Below are experts of layer 4 (counted from 0) of a mixture-of-experts language model. Rows are named router (the router's row for the expert), down (a neuron's output weights, with its number) and show model dimensions 0-255. Each number is 128 + 32 x the weight over its row's rms, rounded and kept within 0 to 255. Numbers have three digits each.
After each expert's rows: a language model's description of what the expert responds to. This comes from a sample of Wikipedia text that the model never trained on.

# expert 33
router:085140129118202095141127127147122088134075148105157104111129161158129114098078117113146121092154147093190163129089082094089136212180150122110063127174074151148208128173122126136133089137190116072115173110141173099156160153079087068183118208103101127162137151190128133136127102142086111187116167120126155147133147078097120111129160134134126113127132103139138129164136113082106117139190062181153115096170138122130142109133130084087104099087176110156148087118141165082111094126103171134103164111089115110101084076091113190160100113188103129141111152076123105107152157164164158087109117114145072152127126099108103119126132143169159147130137125174137169103118171124108068179168147110066122105139158085137116109164080136065158132132110150126151222163098132128141234124137110
down0:101140149107144132134189170170136132117140140080158120098117089174120126161125158139121212095104140126116176111082162147142154086134132117082075174112143194108103144103163114076117174111106131109144092071125121135109136128084153101094123143114149153117139087137130150115150114141047099136167085105114116202077092125139068169114099196108123089134168114098152095182145136103142138129076130060130137106169088091141146203155141162122123127106196175142091114176138152167138155224157180100112140164115068138121146166133174115152161143122144087176163117150181081173101157133117186162087125159173115183194068079208146102174158084087126142117109109115101127109101093122123130136091147079125135163124119151091100139052152069143136131105177123130061105144135155123125120119147094
It responds to: Table cell openings. First word of a table cell or list item after a pipe, comma or semicolon, such as names, country codes FRA, None, Free, Spacewatch.

# expert 26
router:139140133158159132147150127118135128161088111089111115127146159147141157066137145136099145159151137056184129136162080105078147188085099159115101129142138169148149131126119089130147098102111136085111190150144156072146090179074139130210072160097072071122139151174129160132138138094077121195111164128140131155106073144103140172144152138096075086158063127123165128153128111082115115179134086169142148114193128093090101060139134143046150037189151108122092104111124143092095115107176164144184163132075154127120058132106172158105116169174124130132128184119100146113121136140177128169124074136145107127160127143128103122120130086189160178128092065160114177118150185123114140132141156102099092135148156133164102073123117084112223143091088162141103159060128114144119122155106113
down2:165143122108052159106156125103114133143133078147155133109107108107155115066073154080144096171208094093099097110156105106128149110134141132127110111174145160195141112181161058097168113115171127085120068068097122106140158094138163152080203131106100108150127146171147151167106139046121113189146164095130117146166115145160126143143138144161117139136115082132118117126188173154137198103166157095188184108123157138191097148123073158099181085126160123137146102167136144144154137070139076082164072142158130088114139136132148186062117107105064114113099165135079146111128093167138098145125117154102125138114144121109118092097182144131141118173103139157184115092145067105181043112104089102057101098102180114130118130128144129142131141158082142180161124114097183087106094137158084
It responds to: Passive past participles. Past participles after was, is, were or been, such as founded, established, released, built, known, used.

# expert 55
router:093170143104174169121137121105140122214094108055141108108091185105130147117109148073124120102176104128153146080178124101110162148109151138128133139207143126138198133134139104183134144139134185105138148118071154055188157113108073123122096121124076132151173111228136121115111125131125112155085135128088173083139061085104181134121123136160090098120125107128188123153174102119115111157180136200139172095128090142107099138132159113052113072110095107115093132152149118149097129105129135129095161093149142132131109080046133166128136167153141201136138113090128111122173133130123119163126058178187093142148120131137083079116093126108109126094093101146095107132147189126128087166175109169082133079154193110217171092161085100121150126128111190182111136131142142113133174138117128
down1:073137146138135119091174105148071081127224080130143143123142146112104128146110128139113109093123174142088095092138168146087137133163133189152085173141107083157158112084124141098121107113217166205125117133116091134117129221145120167166104120169177153168128096092155117080108098136074170099103160144109103123097110174124152154136101109090105081101163125103188100090106087160127129179133150114137191129126079177109162173095137108124123087159105154122107115108121103167136161140112154199106085095153129145122121192165128082089078129084116148163143167098121095108122104163134169137108169069141116114126060159072156148173112121148156113129170098098115097112084083187166105154145054123095108096175157176119135152137069138166100110150177151108084114180066174125122171144142119
It responds to: Zero digits and sh. Zero digits inside years and dates like 2014 and 1972, plus "sh"-type pieces in transliterated names, such as Bakhsh, Ishq, Bolshoi.

# expert 47
router:056123133149137109139067118161142130128131104084150147098105158165081145193128113122123155139162140110190099163169075089114102161081146168187079094153138106153197145182098145167088156076129150103104220136142175083132173148100136107144053125084098123147126156122146148155138096150146113183145175033115162072159098119099118140170133100119107107189086107126141152149155063076143105141169127170136171108154079143069125134132184089131128092157121100108114127151131104110075110130180121105109197149150184119083113089072140134160155148138101174135092083168143150139117115124105132125063135153176069108108184122131102064094145177108120131166110104165154134133095141164104131119148144165080109088122108113153144086108075106103190180151081125168111160136121152135100180136122125
down1:117130147099119157177154064100125178122112067110158192163135156070155121076113027190100172149108175175130126108118085137081095126171111110099135103135122148124144091124068133108164130073180128089164087107138114148125132139080109126103137070140148121127158082139159101133158126137139136127181124158161192089145112154113126138152104146126152058119089118022096175122084124112140134188133095091136150106098134198115068118146089129160156119155159078077140174156133131105106163145099146151103126156114176137141102155087129103148130143135180092082052181139169115127103143156142119121159064093107155095122172175099162078098130139107174135119095119125072090076118124169109141181169191146145137195132137163123149113116061120118121171130119111161114136177099150152170170131066122
It responds to: Ordinals and position words. Position, order and direction nouns after the, such as first, latter, top, next, north, south, as in "to the south of".

# expert 30
router:103103089146158163098129127114144082123071141111144088097111184157124171102128136097106174136150171117123167176129093124098179127156164133129140102185105145110151134136127167150169117118155191106091190105166154104205144171087135124147072134130101134124147113154102103083102124148094143142092146109170154100116118097092146104171120141104067099103086110142106149133135056137071110161159087200113131102133067107063154229142127128070105084142147094189100140154114160124027157065171154105143155114098086092111142119043099139125115101158141144145101148047137162138105151164104142157148114135120084142125124113152139162080120123191124143139128099176095131118137177128113082102169114103084151125187129101180162114198099119114132179117148140177068149151152179141115175155091118
down0:137116150097120121105136125111085091161108137141132110130113141142106141154138111126118092054147093130106108151091153124150109078179120121152147080129159185156111163110201099060107174177134082157154084178121155068065136127125098160180133092127084179140091140130098139148092107199121115162125117130140129131124113114136125164106134137126150136122100117158172153123103092149152135049128135107119152164146188173177104138124118080130133132152102153090131158143153040167121122103137101139100133137147107156156186026140143092243089105118101143148130117203058177170213091103163123114133067099163169145106107109101065117108122157148148152129126117109187092131143072127174155150124114122140130185104147112102153109077151151133149092129108159063170151150064102099118151099139205
It responds to: Year and number digits. Digits inside years and figures, especially the third digit after "20" or "19", e.g. 2022, 1984, 2005, 20,779.

# expert 37
router:095175132194148148120134132137106103150104120055147094106182164179126176098089065154097167167166140045107111115131134100104152167123089175148136050125123111183144075173111149116094099132115190097100175128121146094172150171124126117130094134087078096098129121141106131160118112165139117140111124126125129121116124135092113149131116139126096055145137086079141159169195080111109099169205140196155088113174113142114149152106126112124134071114143095136114188111100170145087161109191123129120150139144150146114106097081148066147109135151135112173131144127118151125180096080152120175105050164160113105131174098166067111087095127160140180098085102163079135111118187129060130126131074130101104089159115104200129122167072111103167160131111099203172179110120148147121169104165135
down1:077153108169130106058102123117067145133109148112122141082136169085155126143157143139148118082142111119075135081124109114160096133167166130147101141130124109166144054166147098146110098088119157113134081113109148092082126063133177187149152183127134098128105116125104107148178095123155185161174112131145173087110174103147087124107095095086144134146115133131112097118178105101141136111107143087118166226193178137111148200079188108095102090090128135076121094097123144187119127119090110124112145166145089156152101082124108090108164192083187145090144138138125124128142134126187099116086104107113176062176123084205110143129148138196127150121095133151122094150119174172161113162113155177150125146177170122118130173119146125066136108156093043127111062112179081144125118135088196
It responds to: Mid-word consonant clusters. Consonant clusters such as th, ch, k, z inside words and names, such as scrat(ch)y, Mat(th)ias, plus sentence-final periods.

# expert 19
router:085119177176170145126123100100135074119151127151121070106123130188147153111170118129119144089164143119126103116185099153127142092139138125109117096125141172199154206192162110192141100104164154095133195136131149144161123123044142100214127158129083071144116082156159147074120133145097048157075147136154160149106049112089144152163154139094109153143121121117138131150156070165059171193162111216101157097151062069105099112138098147110104132112142132109108152108168130099069097091138153118147174113091117081079067104097108101158156121197120098146122129143130128146093086140098097128146075175160110133166162093112119135063109119126148171120150130183122131136182163107105133152125142120123123095124160099140127053128109145102150154141091177150120119063136127136124154143149070
down0:128150120108150110128101116118098190099124092113095153109103152122182144132135174150056110144117109106159143154067116125137104178128109124161125147153102107164110117139053164145207103117123172156156141143081113086069117140116113163160116133147158192160125164094203136148074096116149142118146105136126100104144046147087073154157099129152121100177123155100156118120111158119130088151138139147124116084102126142095130178157089093114141091148127165159089140140142186153207115082148102109147117104185106173202149098120107059131081088038140170119158069105167115094087112147147146131106158077115112127134126161138086155137151094195084106140148109157104065156133128117148140184072159160075118164157051108097081150149105139135080087171181150120150062185118124162077145132144168
It responds to: Topic head nouns. Common nouns naming the article's subject after "the" or "a", such as album, film, team, species, club, song.

# expert 17
router:068171124085152134153116121166080077106132140146100122025066188116130100127130150124139163145131142134182119124168082115117079146117135149102077117158097182177163167163132151182146097131132148039056175136113119080128133149077076146167104128139080132178152059119097143126145132207116124182118132095141149100132114155109112131159157120141077115155128087120127142138119084101140113150180125182075082084160089109068112111146154092104157073160071065162121127155103124077131178087077142073143108164132137169146095128066151121146146173178121127109118139138150132173110149197159091103124074135119057087134156116144106138108163156128139119113127124204153153118161135130129127128139173177109095129150132080182143081183138129132134123150075142121137133142115144171148194188146145
down0:126157094127090065167041151114112121185155165060145101119093143117100101149095103087179088175182140131150085119143179097174167117130140137106165116155121132152064075098120152120133092112140071101173107143179119114110114182127090105128165095147111110106164107159182091164119077120091160159136095033111169123103145152122150098114122091097128129156085121174134122130118136108085072099084084138149159147111095168162071147093132137145197101121192131107139136190106198143138127156126064135116144135160108151133124143109198106097183137142138116118099204123121110128148045151106093109107064126113170145076085168159147134155139135096136086141115134087146125110189151122166131119174131105125127165069150139138133121164160199152084098118171090180137200089124148112118093159127117
It responds to: Adjectives after articles. Descriptive adjectives and noun or word starts right after a, an or the, such as new, large, clear, un-, quality.

# expert 61
router:132158124080255109115123106117114143162098133093114058094117140147053134143154120083112141170175165110121129162128125110103177162140160127173118084165130138126105117203113126147133082132115150073090160127148198108142123155106077150182108186107075135103160082158129140103153099123102105121108093133101147100157122163067171152160190131110069127160090133178149122170152126127119122123190073171077158066174128108115140142116183126116158091139136089136121122131113118101054127096143157095153176130101101140055081104111141150168109130133140125129128163109148102153187143123134096198152109125182091090125182107088128145117107144150133125102094077146089141156120183109150125131177148149092124085137169080162075133192058135146142116102083138147127206115159161101147180164147126
down0:146149139153057113121162113151077074102106108135175097144122088155144146138144166176154168096085110079128157082139163099155144091127137130107111107149125078169203150106130171149112149128151113149141087145183077135170152132085113142126126133123116123145113140136174160158130144166127084076080244122149112162107094133086088168097162125108070118114140093087103082116158140111121196146105132115136113146114114160135068130122115152105135149172133037115157085163180199125141088145093078183110124187114139111119136135110124152115166110166159107144088100109112106026177153166105177122105111134067114150115121138158138084160138080183130141102106118124100069126163124135120167129099120119170142226137109166140119096105106102127181203138197108117120134166131059157062108126118125
It responds to: Table cell separators. Pipe separators between table cells, especially after names or places, plus semicolons, dashes and colons joining list items.

# expert 29
router:144100160152119119155065160112118165142107148074158072101098130142103111164137147077080167146173190130117132178183070113103114169107108108120081122141121166176139165131103132177143158127106176123097199131125146079188164181108130118159107140090127132145156086131171127169119143070113095130125161082184098085130132076115159136125167114130129122110129127109122100135175061117100057135153133173071086147151074084080103142139165097058116118142127102109104091099160130122101128108134126150127139190147165117120104113077130119141122163191079124111074165134126131139130074120169107177156119160160061145138141107175149125119121189185145167148144056136159113188161146122123072136167155129083067094102132065140152030155102142179173115127081142164100139132107132148098195165134141
down1:199127073152122087168144107072182100169104158135168143081135121126167125148114128067145108111185112168105158136132144145090131168132113119103120137132210119141108064176099120110124115121151151135140156109151092095134145134164164145091122128116156111119067123117126167030041123149048103192156133164102136140112139098156146146135185122127127181110104139085137176154121115115100117112152087089165101149096113121143164130108119117136146092146138095154113173100142059069147115089129148160159116156115153106102177119154120115148193127208080138133151153059076149145081125116149131100170108180124075153184085090188104155165118140128101123130155112122158137119157077160127096184110062147150126071085122091079153129122120138135163101097093188153116108116117142136056237113120119
It responds to: Determiners and relative pronouns. Function words such as that, which, this, one, first, same, such, introducing clauses or coming after the or in.

# expert 28
router:120144106119161132133084156120098115154088102110091136110134132122138116129143138095122166177146157104194140147144044103083134165106102179122133134156088125096150133161132145194130149119123191126110186152147172101208165170108060108126064108096097121153153117147115093125139129105103117152113196095146137073167096110116185102168195150118049085130131122124114151109163098117140148199150146231076155101159070127083124157179115145118143097141141078135060105184105166125097117063142119111083158124105124112109123144084127155144081112167129169131110140077185150119091105131157135126131105180134057078109143152103131100088080130106116186107125110208137166124142173097076094152184168145077106089184165110182144079142103121139123161141093140184115129113119157109115111132141120
down0:087093159138150164077142177133144104113113175181098113168171139101105104134134184122141128166157091143103089190120166142151119116219137104166114147145096166083105099068084099091148162158163081101123165075146148127115151152068177180114129164132144095191087155113100144109155178131179121132090089041129180134119136111166100149000163136076122178120129147104142113079075106084128123133146120124155109173155106117152118110091164122092112100120089132123155171090084080163134120158117090127141122120104153161143125083101095059153084144137147128149135164142121127141155131171174121156132164109177144115094144105140104146114151168165102194100137140142136061109154125128114121167188090082086112125082163101094154094177149104121140061153172127125152119143127069138100177167093111
It responds to: Year digits. Digits inside four-digit years, especially the second digit after 1, as in 1950, 1880s, 2009; sometimes measurements like 180 cm.

# expert 11
router:099193140177192145165162151129148075084091165118187103086153117118098083140136171129139157136123136097126082146122107120099145174155142103190156140179119106140185184155162085108101085111099136077093173139137143040157164143095065108135066129117052144100170115167135139095171139148106150126114129152156145097148076122083129134152082114103104135141129124101118168139167087146132128158150133190104066096126090126072121194130107117100115075078146089148084097119154175127129141052106163118145182144094097133108118099083155116178133203179144169172105139115142145160118154149105131150104074165175120125075156149115096153095150159155104125097120108158142158123206162076097098162139119119075098157125117069140111109153104143141098093162087155160087157079119169152154145194099100
down0:066155119146147150080139137132107124143166074122146072167185172073104090196156156104190144128176145123135112139122135104128133123157121079094181108138073126132117209180134122075158108140132103186121111133100076132163155224119101203141086142108120162134161098087066189119124070168118137092165113132172140117169107127156119080121136157117097143156142128108131099160155120117188109125159138110088100082142088163103133154104085116147100131133124116095157109083139177192115147072143091123084147143145121100148142151148152097131107040093101188166143156085096102129175142137064162119116125078098107075108147148134117107085144093127118166156128157141116166097128044110154087146169161143130089157072099081135172157150171084096157076149139103106139136146159125091169089167099176
It responds to: Word-final suffix pieces. Closing pieces of English words after a stem, such as book-let, ham-let, sit-com, Decath-lon, plus some stray table cells and line breaks.

# expert 54
router:078114089122194162149101095139076139144093174080172132062108150143123114152132118116130185089206159093146155154099080103119134181113142152137103102122095175174193158118119115118153185140149147098097107106163165100169155121113076121133092140086090108090129151120170106092127096138070128165103177123180120125107081117151174125117142160139116129149138166117117133142133121079110121155177137151105123132187079073137143190119114078057131117102117095140093094151133134101136152090099156136110134138141152112079090118090104178159065161170099144169159157132158151133146134140164078134147103213184049148147108074161140086110113173115102200104151098157139224137127127113126123178147145177093138068160094101180131115173081110136142108116115175112132141103079138132075166200097107
down0:156147186126121112126100162128156159184116125073183130118089139189147107092135142131081123107205216151070132134102080124104098123104102103104038135045120143137243165151161124182135098156106116118167117151149162065139075073117125103105154141138078106113161199121146144140139163080125118139164136106128133079096121106102099177116117147137131111132168137146107193134111163153127132144103128160101086121151161093097098145128182147093094109142079174132136061153138148083129128093118147145116145099158066122109180091142089141134100119116114130112150109131213123097143151163123145083135143141134168153115097162130178125144152134164138085175171115093156131190066123116151097120127166165082112042137163076085124098084109141102121163193118113168065132144117134163140120128082141
It responds to: Sentence-opening words. First words of sentences and clauses in narrative prose, e.g. The, He, In, However, But, They, During, although.

# expert 46
router:059115128125161143121100148123127066089092133107157123055105165133100160135106142111126156125176148072137133177142103105084131133096150148136132098123104114126148185143187116109090135097175124095087187103136141073200150164090088143175104167110114120113154138094167058142132133117072109208141127107133087134124038177087189152178119123091104115130137136133095132209136129101115146180168155186122118123184143085124131121147133071094148097124114055174070165143112168152101140113094193105128149131109164115079120084098136173176110137185131143092103111170148132162137119115127105155108110150167059125170065135134161089135102124202078192138119103177136127100193172132143115181125117118083079147124116106208124128154111107128095171103127107156144150131149147161095160154115115
down0:147120107089122160112112094168117150154083207117169168184140065131081191206128131093150076079132136149095180112123091127020159114122130130179130089136160077148154156074120139104142105122124075178155140109139055121123102125128169216124126097117135106145128119160100080167133119102136143137157118123151110201156119107071152133139136144106151132142115177131135085065136133139173128065115147116121079144146122125123116161121109131021102163115139147101106166112112130111123131152140142162108101193162168133118144069146133141111116103136110129109119163150196154097048072125175119089122137158153136104141127140135182133150095124155120111175136162092151153126071144106130134152143160148157147128167098213143098142062072133186188098154070079164085114129089146111175108119117156
It responds to: Decimal digits, sentence openers. Digits after a decimal point or hyphen in tables, ratings and ISBNs (0.1, 7.5), plus sentence-initial words like According, It, There.

# expert 59
router:127109143146157150172114111132105129194134168130143071042138128197087199124118093056092176099158201113134167119133126115125144204146075093118130140173119149146147135139167097151107124132179115056082192170107152079120085187083064164159134151100119134121128136146161138123091085118061114125149114160125089100125072127082131153184102122121112142107062095185106160134141098109152133148215089189115160082178120114098160165132190133135132078078125074116128161145088134131086164104104146060137180129086113138093142102066116117155108159141123137169074110104135127166121146111171118143146111140161097143151154127129101125129134171108086145108107099173147162120118172121136101119130132111109168128092116118190143144165073136143149116076110132173144168107108143108108224163123106
down1:162199126091067092149116114140156084123116144107148127147244174154109144110092123122118100107151125194145174161112153166091117143130156100092171090123150089161113132131125151150060157148176108184135132156190133158127111100151103150067120147093120136118127131108099103131175156151099122099099074142160087125041137093154122177106110143170109096125161128134092146096166161137121099131123131080105097191137177103089102183047175177124074093110167096156127109138111125156147207155148117086124116159132106093094126135109178143115111181072129104122050100121143130091155156136130103128164100134125120124120130127183117086110141142095082118103094093077141114143042114111128131180212121145107109169139127197149087208181136136135131130129160156115068182126131087147097122097140148
It responds to: Table cell separators. Pipe and semicolon separators and header words in sports and election tables, such as |, Pld, Apps, Score, Candidate.

# expert 39
router:122175148131148164118088128096153166117111115121128082077112154094151134116136153159152174097172131064175141139112136103054133162152139151165117129162074141132228148148115123118143107092158162077119167132145130081171162112111141101126089126065103097153127151112083080161178077154087178183141135097109133076097120072094177153173121133103114056137129069211105110153124133053110129205164141194146140107130116081103141138197141110117172093132142081119091139139073077127120158090115189123101140127128117123088104062049145148180095127165118147129142128133136180164083139106107129182103127130159091088157085112160130130135116153155128164151098103201154129127122154161116105157168126146095080092115175086170166104152099130094119152093143097159120162141132105166131162133057110
down0:175147160153121123118119132080155101119170148103134128145076029127141162112185146159108109080058109124148115144145104189158094164152087159138163202115129069137155137142123094128118101101120165201137103123176146177071142123093170108093091151086120119083119100078153088106110128129165106149146087060103118159156104105159135112112092123138119073099066149093129081220143121102131115127113158155147164085094146145087151147187103122084158087126145095136148122120066184107146132160162146170114120147167142109094079066179146115106139122149163105124105095153103156156075142111140161076148120191077159135137122143135165131135097124130102057151153166075154143123101095207136155135166123116083158105201125108113127186129119168106090122134108169094106164147136115120134181122109224
It responds to: Fragments after punctuation. Single letters or digits starting a word after an opening quote, bracket or hyphen, like "m-ay, car-p-enter, (11 train), −190; also taxobox words.

# expert 32
router:093141126119155110133136089119118081121110124115128101121157144145102176105124124080113143135178112135133151118139113125062102168129146145173144073119050162153163157123141124092125181112174124100077203090093143073156149116091143150134079179099119093155130152112149092125150110141069109159076167044110159107127106148118156089118140100090089105136125118141160147186117066104121172151159127181125092121189067088130142133133131113084126104162127083120085151161148145176081126114086161114145130161124163154123111059039140158174116147170121154118109150140116135148194104126125074132155094156242064143136150143157108112135090121125108170065133113192104129155202180091151143143166117108102155107089141090174145139170096137098168175076162120149175208114121139107134151189113112
down0:189156064069106097103091137180133080141109104102163138158161145109123133155163127182096149095150174153143136168124134170140117153103174165124144149171131137094107133141090127129069077162115119143116140232121113120142163068187127141169107174141120149149078130162196115142123145123094130177183152106147119127145191116139154099060093110108100173108084132054109090121172096168132117103050098152113078149123104214145102117091099096070105076131108170129114134184172149091133137107130182124084079112142126104108152143093140148107101125127168138156087099086111118076116117131133108109159086161080170107137104138131090121116129133118101081134194160141132161087099124139174073124131135163085103106176107118195163172138144138165176093040133145125154102162160174176104105148140098
It responds to: Digits in numbers. Single digits inside numbers in coordinates, tables, scores, populations and measurements, such as the 5 in 36°15′45″.

# expert 24
router:109146170138187130133095158114137130126088140117127099104151142134154175098126165115118160123205145022164136157128101103051186183154121143113095144172105123143199143166145137123129117138135153070089161095140158056135151110116124125153137153149111095090154112136129110159133104138122122133146149103130174077078120105118166165155121165125112075165079071204102143134129137097070109184177167183123101114146118118104111095109137119078151074126128098143119131104098145126097139100081158113135120155077158131096107064063165101179070133186154151136067188121118089151097104130173085137123058121125122166075118069088131101131123128140128162121100091166152162122138185136114096135199179162062127080115098114176124065163078104109128186105123109163165146185091142125134158159096144
down0:196115145136106091122071181095117125195183148119140108167185139063157213078092126080118097205105149131123137154166132101164068119126166168145121080109174092074147128098170124191136169176116077119137115167094125141157117099146091104163144188110122127168142120170097124127111115104116115143142088110133124130108105139191103072093108142142145113081073119136092151157095126139141150104108106133103045178132107121120086137152152087114108133179113168111095143124138152117089120156136199159062090134098193144106166177131167067142108178084147099164095128102152128157140126149145157116068188139121167091128154161148108127125127130061138091106083110110122127166140116177125099137120127165100114119133113109132136087173180167110179163218130165114184103100090092081114158126085095
It responds to: Word-initial letters and articles. Single letters or articles starting a word after hyphens, quotes or parentheses, e.g. "a" in port-a-potty, "an", "I", year digits.

# expert 44
router:129144156147161107151139116131133068129097164090138093128147114180118138128115099093101148155191118093123107107117112137139106126170111149141123103101113171154161100162143131123103129132160165076129207137137149104195101106035123159184070110096045141123149174129127129134157181120055109193111196073076137093131060138124160134135152092147107166160109111146134147130162121185111178161157123189104135117166126074113134115097196136099141117080136131115064130176171077158078103079155170160128146123129155102093082085107115156136105146157113140094141170191175095195142080143122100083170106150138111064134157097090094135081128127127167172092095106193099177158153109087065122108145142104093144095131154094167142155172151150102100140099120116134176195107162163120142128166116096
down0:043103149181168140119121124189136159156168104124129150155121127144191065097098133136121150095101144180124139151158175085172122196131152099181158124158117128053133091135140136171144145081143171076108123120114158099114127094114085122130141151166147044125110097207160120111133169047134162179129139152117086088095149149139189128086140082170106056089125129151072107141107103113167120102134110162111103094138139126120113125125142085146038133137150116126151124105147048156104168155119111141167190112126134160111168142079115121151105179104163121074130119109167065138039150143147164187087177182145058156125067082079131122149151113149162103139066139116162128109074140112127157144148121161168125113091159111085156154142171139161132097123121160112137136138145120127136133057115123
It responds to: Government and place nouns. Nouns for political and geographic units such as government, state, city, district, plus degree signs and N/S letters in coordinates.

# expert 22
router:107154080122168145181089101129131157139045129102145083117108112141103166134181176087159166147131140113147151102115093150126156162138168161157067122127120179153109120172097079137141102132130133142104160110139177122112143177067142133190091138121104100108134096202146118122158092118102082178104158137143132132126113125091155186110125079119095121178075134109142147147174091094109160112153102167104163099143075102103168103126142175053159050145122097193082138147140183084039133108168134097164101141119166191093100142104108096137097134173137172206140135044121148123128094137132079154116085144136070160151166131120130121114089163117151157130122107165140157121150193072157130191107156104132164127168164053147120067133132127126168089062133167172128103127115116151106174106093137
down1:120089134184143109092148205108187108094155065082111114057162072120139157142098120114106110184162098145111095156096140089136136087000129133135139121079120156181224123105132093113119151133142187135099133094124133137132110154076164166120126150105123128107086113140085150161162136134094135155101148103153149119069147103146158127107104096118125156094137133143107113172112184164112077125148151159100084091163150143103061090154115153139092157215133164153146120131152133143131137140146165150095100044146105142141062118120154125160126130083121131120105127200086147132138137079125115101145129185148147124127082087145067189072167152107132055111149152139147157125147121080141119156152154103136090122115146181115138206159193133129112163151131056138101159142165133176132126173169133
It responds to: Verbs and following prepositions. Prepositions and verbs that begin an action's complement in narrative prose, such as against in sports bouts, by, for, as in cast lists, warn, highlighted.

# expert 31
router:113148135185176128132124107104124132092100154069117064127101098110158125156129081100152164164177165086111111185113110112110089191127121128104150124159120187179140183133070157163203160060081154077075164126145142099157117158103040133140089170134089072122174118094142129136115117131155113169072183083110139085140138136140153083138102110122099130092099136106096090136091136118112093175181146172143094105144077087088128110111174100104155099110137129147134107138115119125141107109152097124107140138147194135125104124090135074171125135164110140093108123090140140187134097175184093167151117133160099132136161148200143107125062152116090219163138102123108140172201180125096143117139123121062091128115165061159143090156095162144173139112066130099098156137152167138121211161143125
down0:110139152141155117099136169225140150111164090137125110176218084135083115137174149152131064107093153125123115159063071141098109140126145148102086183130130155145091142145122126178075114112121125153115110102092165134118118105115157129102148124158081113109149158103153130071117123102143123113105113063155123096114144147170133105109132062077138153124136166089076102123159132126074098151129154138138134155170111128138105092108108130130111158110092100171101071187204106150116123133134153182031120138175153149108151108148121125114122132159094065147222167151170137148182151115052137114112145129186172114073134155133179098129132125107087121137175175130062083162089100166129203147125140124072181118105141101121057105141109135186128141093163148109129146137051160070166152163120158
It responds to: Numbers and quantifiers. Number words and quantifiers like two, several, many, some, both, plus digits inside numbers and spaces before figures.

# expert 14
router:053139137168136147117097096083112104108098196123115082009107151171121139145117144153141203099108154098115139160145079139131167141188139120158129110129118149196152096163178148157149133107184113068128192157121133121167137122050137119154079113074093116145122166134144091173124136082087071173119181122133077080160092146100129143170111107091113115174160107112124153127136106114115159170170067218136161130181043090106105144146140125139147095126150142107119117132154132094102124090142138105105170143151099152124093099071104167120132131133104156219129144157148135115090071129162138139167112126173098148154126134106131098118135163149141175123171124181097134138117160147104086107124157120070165067144100060110131080139150139099156133072080119126162175137073175159096123144102141
down0:177175153175094189163140180127072075137156197162087207086107121128112094148070162129160145204129114116164143118161160104092140099142077160105141154198166093137167071170136139091117106136138142079137134150119096063110115084120175116130150145099107141061161130108099109145135144129123140122141133125059099092125109167162171181139091111119165109135139126116140083155026118153117127121086121059135148091068130132128146125082133114118112174135125157114164164188096102142145082193128114148140147123080115094099052163132156084105125180125115157086084114175169172118159063163125092134133113162138100133149133152112118102091132135088123089148115116110138160095177079128145128140139070118146141127138144151163120161125113130150080121122023113139149131180176168182078168127106108
It responds to: Abstract nouns, section headings. Abstract or generic nouns such as position, role, information, name, and heading words like Composition, Views, often followed by of.

# expert 36
router:131116180149169137090148106139085063122104133122130079109115171184127106080095104108108137119156123077167152153116090087105104214173191120129092149137131167120204176192135128130109101154185120070092179103130185122134159151074084133158101198121095121151131117159155128143098089090076104156087163118149165135145090146092132115129122125093131126166159068191137147179114108099111139157192074179117149072165128120119101081156122087114078092127128088151126120164098175134109142091118167120141191106103087096080046082065110164147106119204112138118113146117141100151116130177114121091104102113154073149128114093167134149110109158171123181135140117173111140120143190118111089191130156116064096097129155096147104102124122134099101168130099140130169166157116140170128193185147126
down0:110159168150146138100146131127152069095121154088146255091132198119161131130100075137124070112109100093126098165102163125162181122141121132158140116163121159100116095171106075130105139165116186182099137217155149141095161070169152104079095122149100128124114122142097110081088152144168157096119142133101173173111157159137070103114119133115204104161126111116124159145177102122084117137123169117083134132088099165137116127135087145138117124089103127126120131113154149095055049143131145149095098066128059148165129143183132169072161065123127085117070128120133078163072198139159152153172131095157148091155156138079138118172091141124138172146099094120140152112109084087173115112110140112188131142120127138131126122100120079148138164137113099074115132168150117087107138115140118
It responds to: Category and unit nouns. Units and labeling nouns in lists and tables, such as km, kg, class, team, track, Form, District, Episode.

# expert 49
router:133134089113174164100125087152127154120054164124112109095072128142130142179127156117104140138164150121185178069141093111057148147131130209132099120138149170150154082163143102106165187115135131105096155164145134126135127145041104161189111121123068116100145135123113131143157160116084125154150129078069150141169064151042145144153134122112101139206130088138158096108144128144153125131168096136122134113177105076100122113086182132052153079162171130137115146186143144084103160121132153084145126129067110144109117096067118170167152103163142211175101130109189154101186122190150116138098107165139131122097125110141105120083097150111156113082092052154152153132166184098145087136124132107108161065160155056166086108157108154154171134082110162178131145090105126113137136119084119
down2:158122141102192096192104176090103125149109132136157160143113134123151110126109144121191151117131161105139091147105125170086107058121098150092154111122108201159096101136088056100090075143162140152154095107144125171055121113143155155151089136210171127075089151150178125066133082134153144109167125136121124142131100070108137164171104106109124215191168102187127170153176094122130152165126131125118153084121131059087110074105133167183145087113187112138148164189079124108135103128162114193124108154108177121091133092125123131110118071100088179092087127110137103185084120106120108201120086117134182150149144132143125126172101132120096121095066125140105108167157145087167121146147147109125138077168121123132184142103105132116209100132117154099140048082078113139173125109112118
It responds to: Action verbs in narrative. Past-tense action verbs and verb endings after a subject or "to", such as moved, returned, signed, joined, sending.

# expert 45
router:098131164091212095140130137138141151109085140090084079092136152180124127126111105087140139153148104084179131163122103113123164199142139121096082150170089166097130123184111140189146092081140192042135174141165184058141112130109104120183081144067051133116138120176126099104113133132115140139105108144097131076156093075099132120154149120109111123143106069141156140157114070093099134112177136167107103083181131083077096110116172087104162059102134112105097085175126081138099179123125151123137144127094100120079102134104146167148096145131127113123156170154150145165129125137126112162099119175154073114116171106129138136095107154118125160083129132160128176177127201168132105162190135130058121129160150111210150126204090111124182119099110126153106178124151163135129198170107083
down0:135200136138118123075162134148108108134104144138144095167128134173155131098085096111098143077160147103142134094211133120128074119116115089152172121127113039136190171128119097123121123182182121125162140130131071125145135144071167127104131112139126126138155105164180086162152121148122168159166236111119113115131093105136129086148128125104128109152152081068107068116081159188172113160189107127125094089103155068101127123190120095140120128140139141123130091131155210089123088181171120185107098156158153174087116067155155154167168155136164123075091128104155130109200095094173142129139118135119080152114116176212159117149115126126140095106132100110076136114113120073114083108178161127139111154116127139154146131051148085135094188143138058104140080163120081107078126156110085
It responds to: Table pipe separators. Pipe characters separating cells in Wikipedia tables, typically after numbers, dates or names, as in 1962 | 1/3.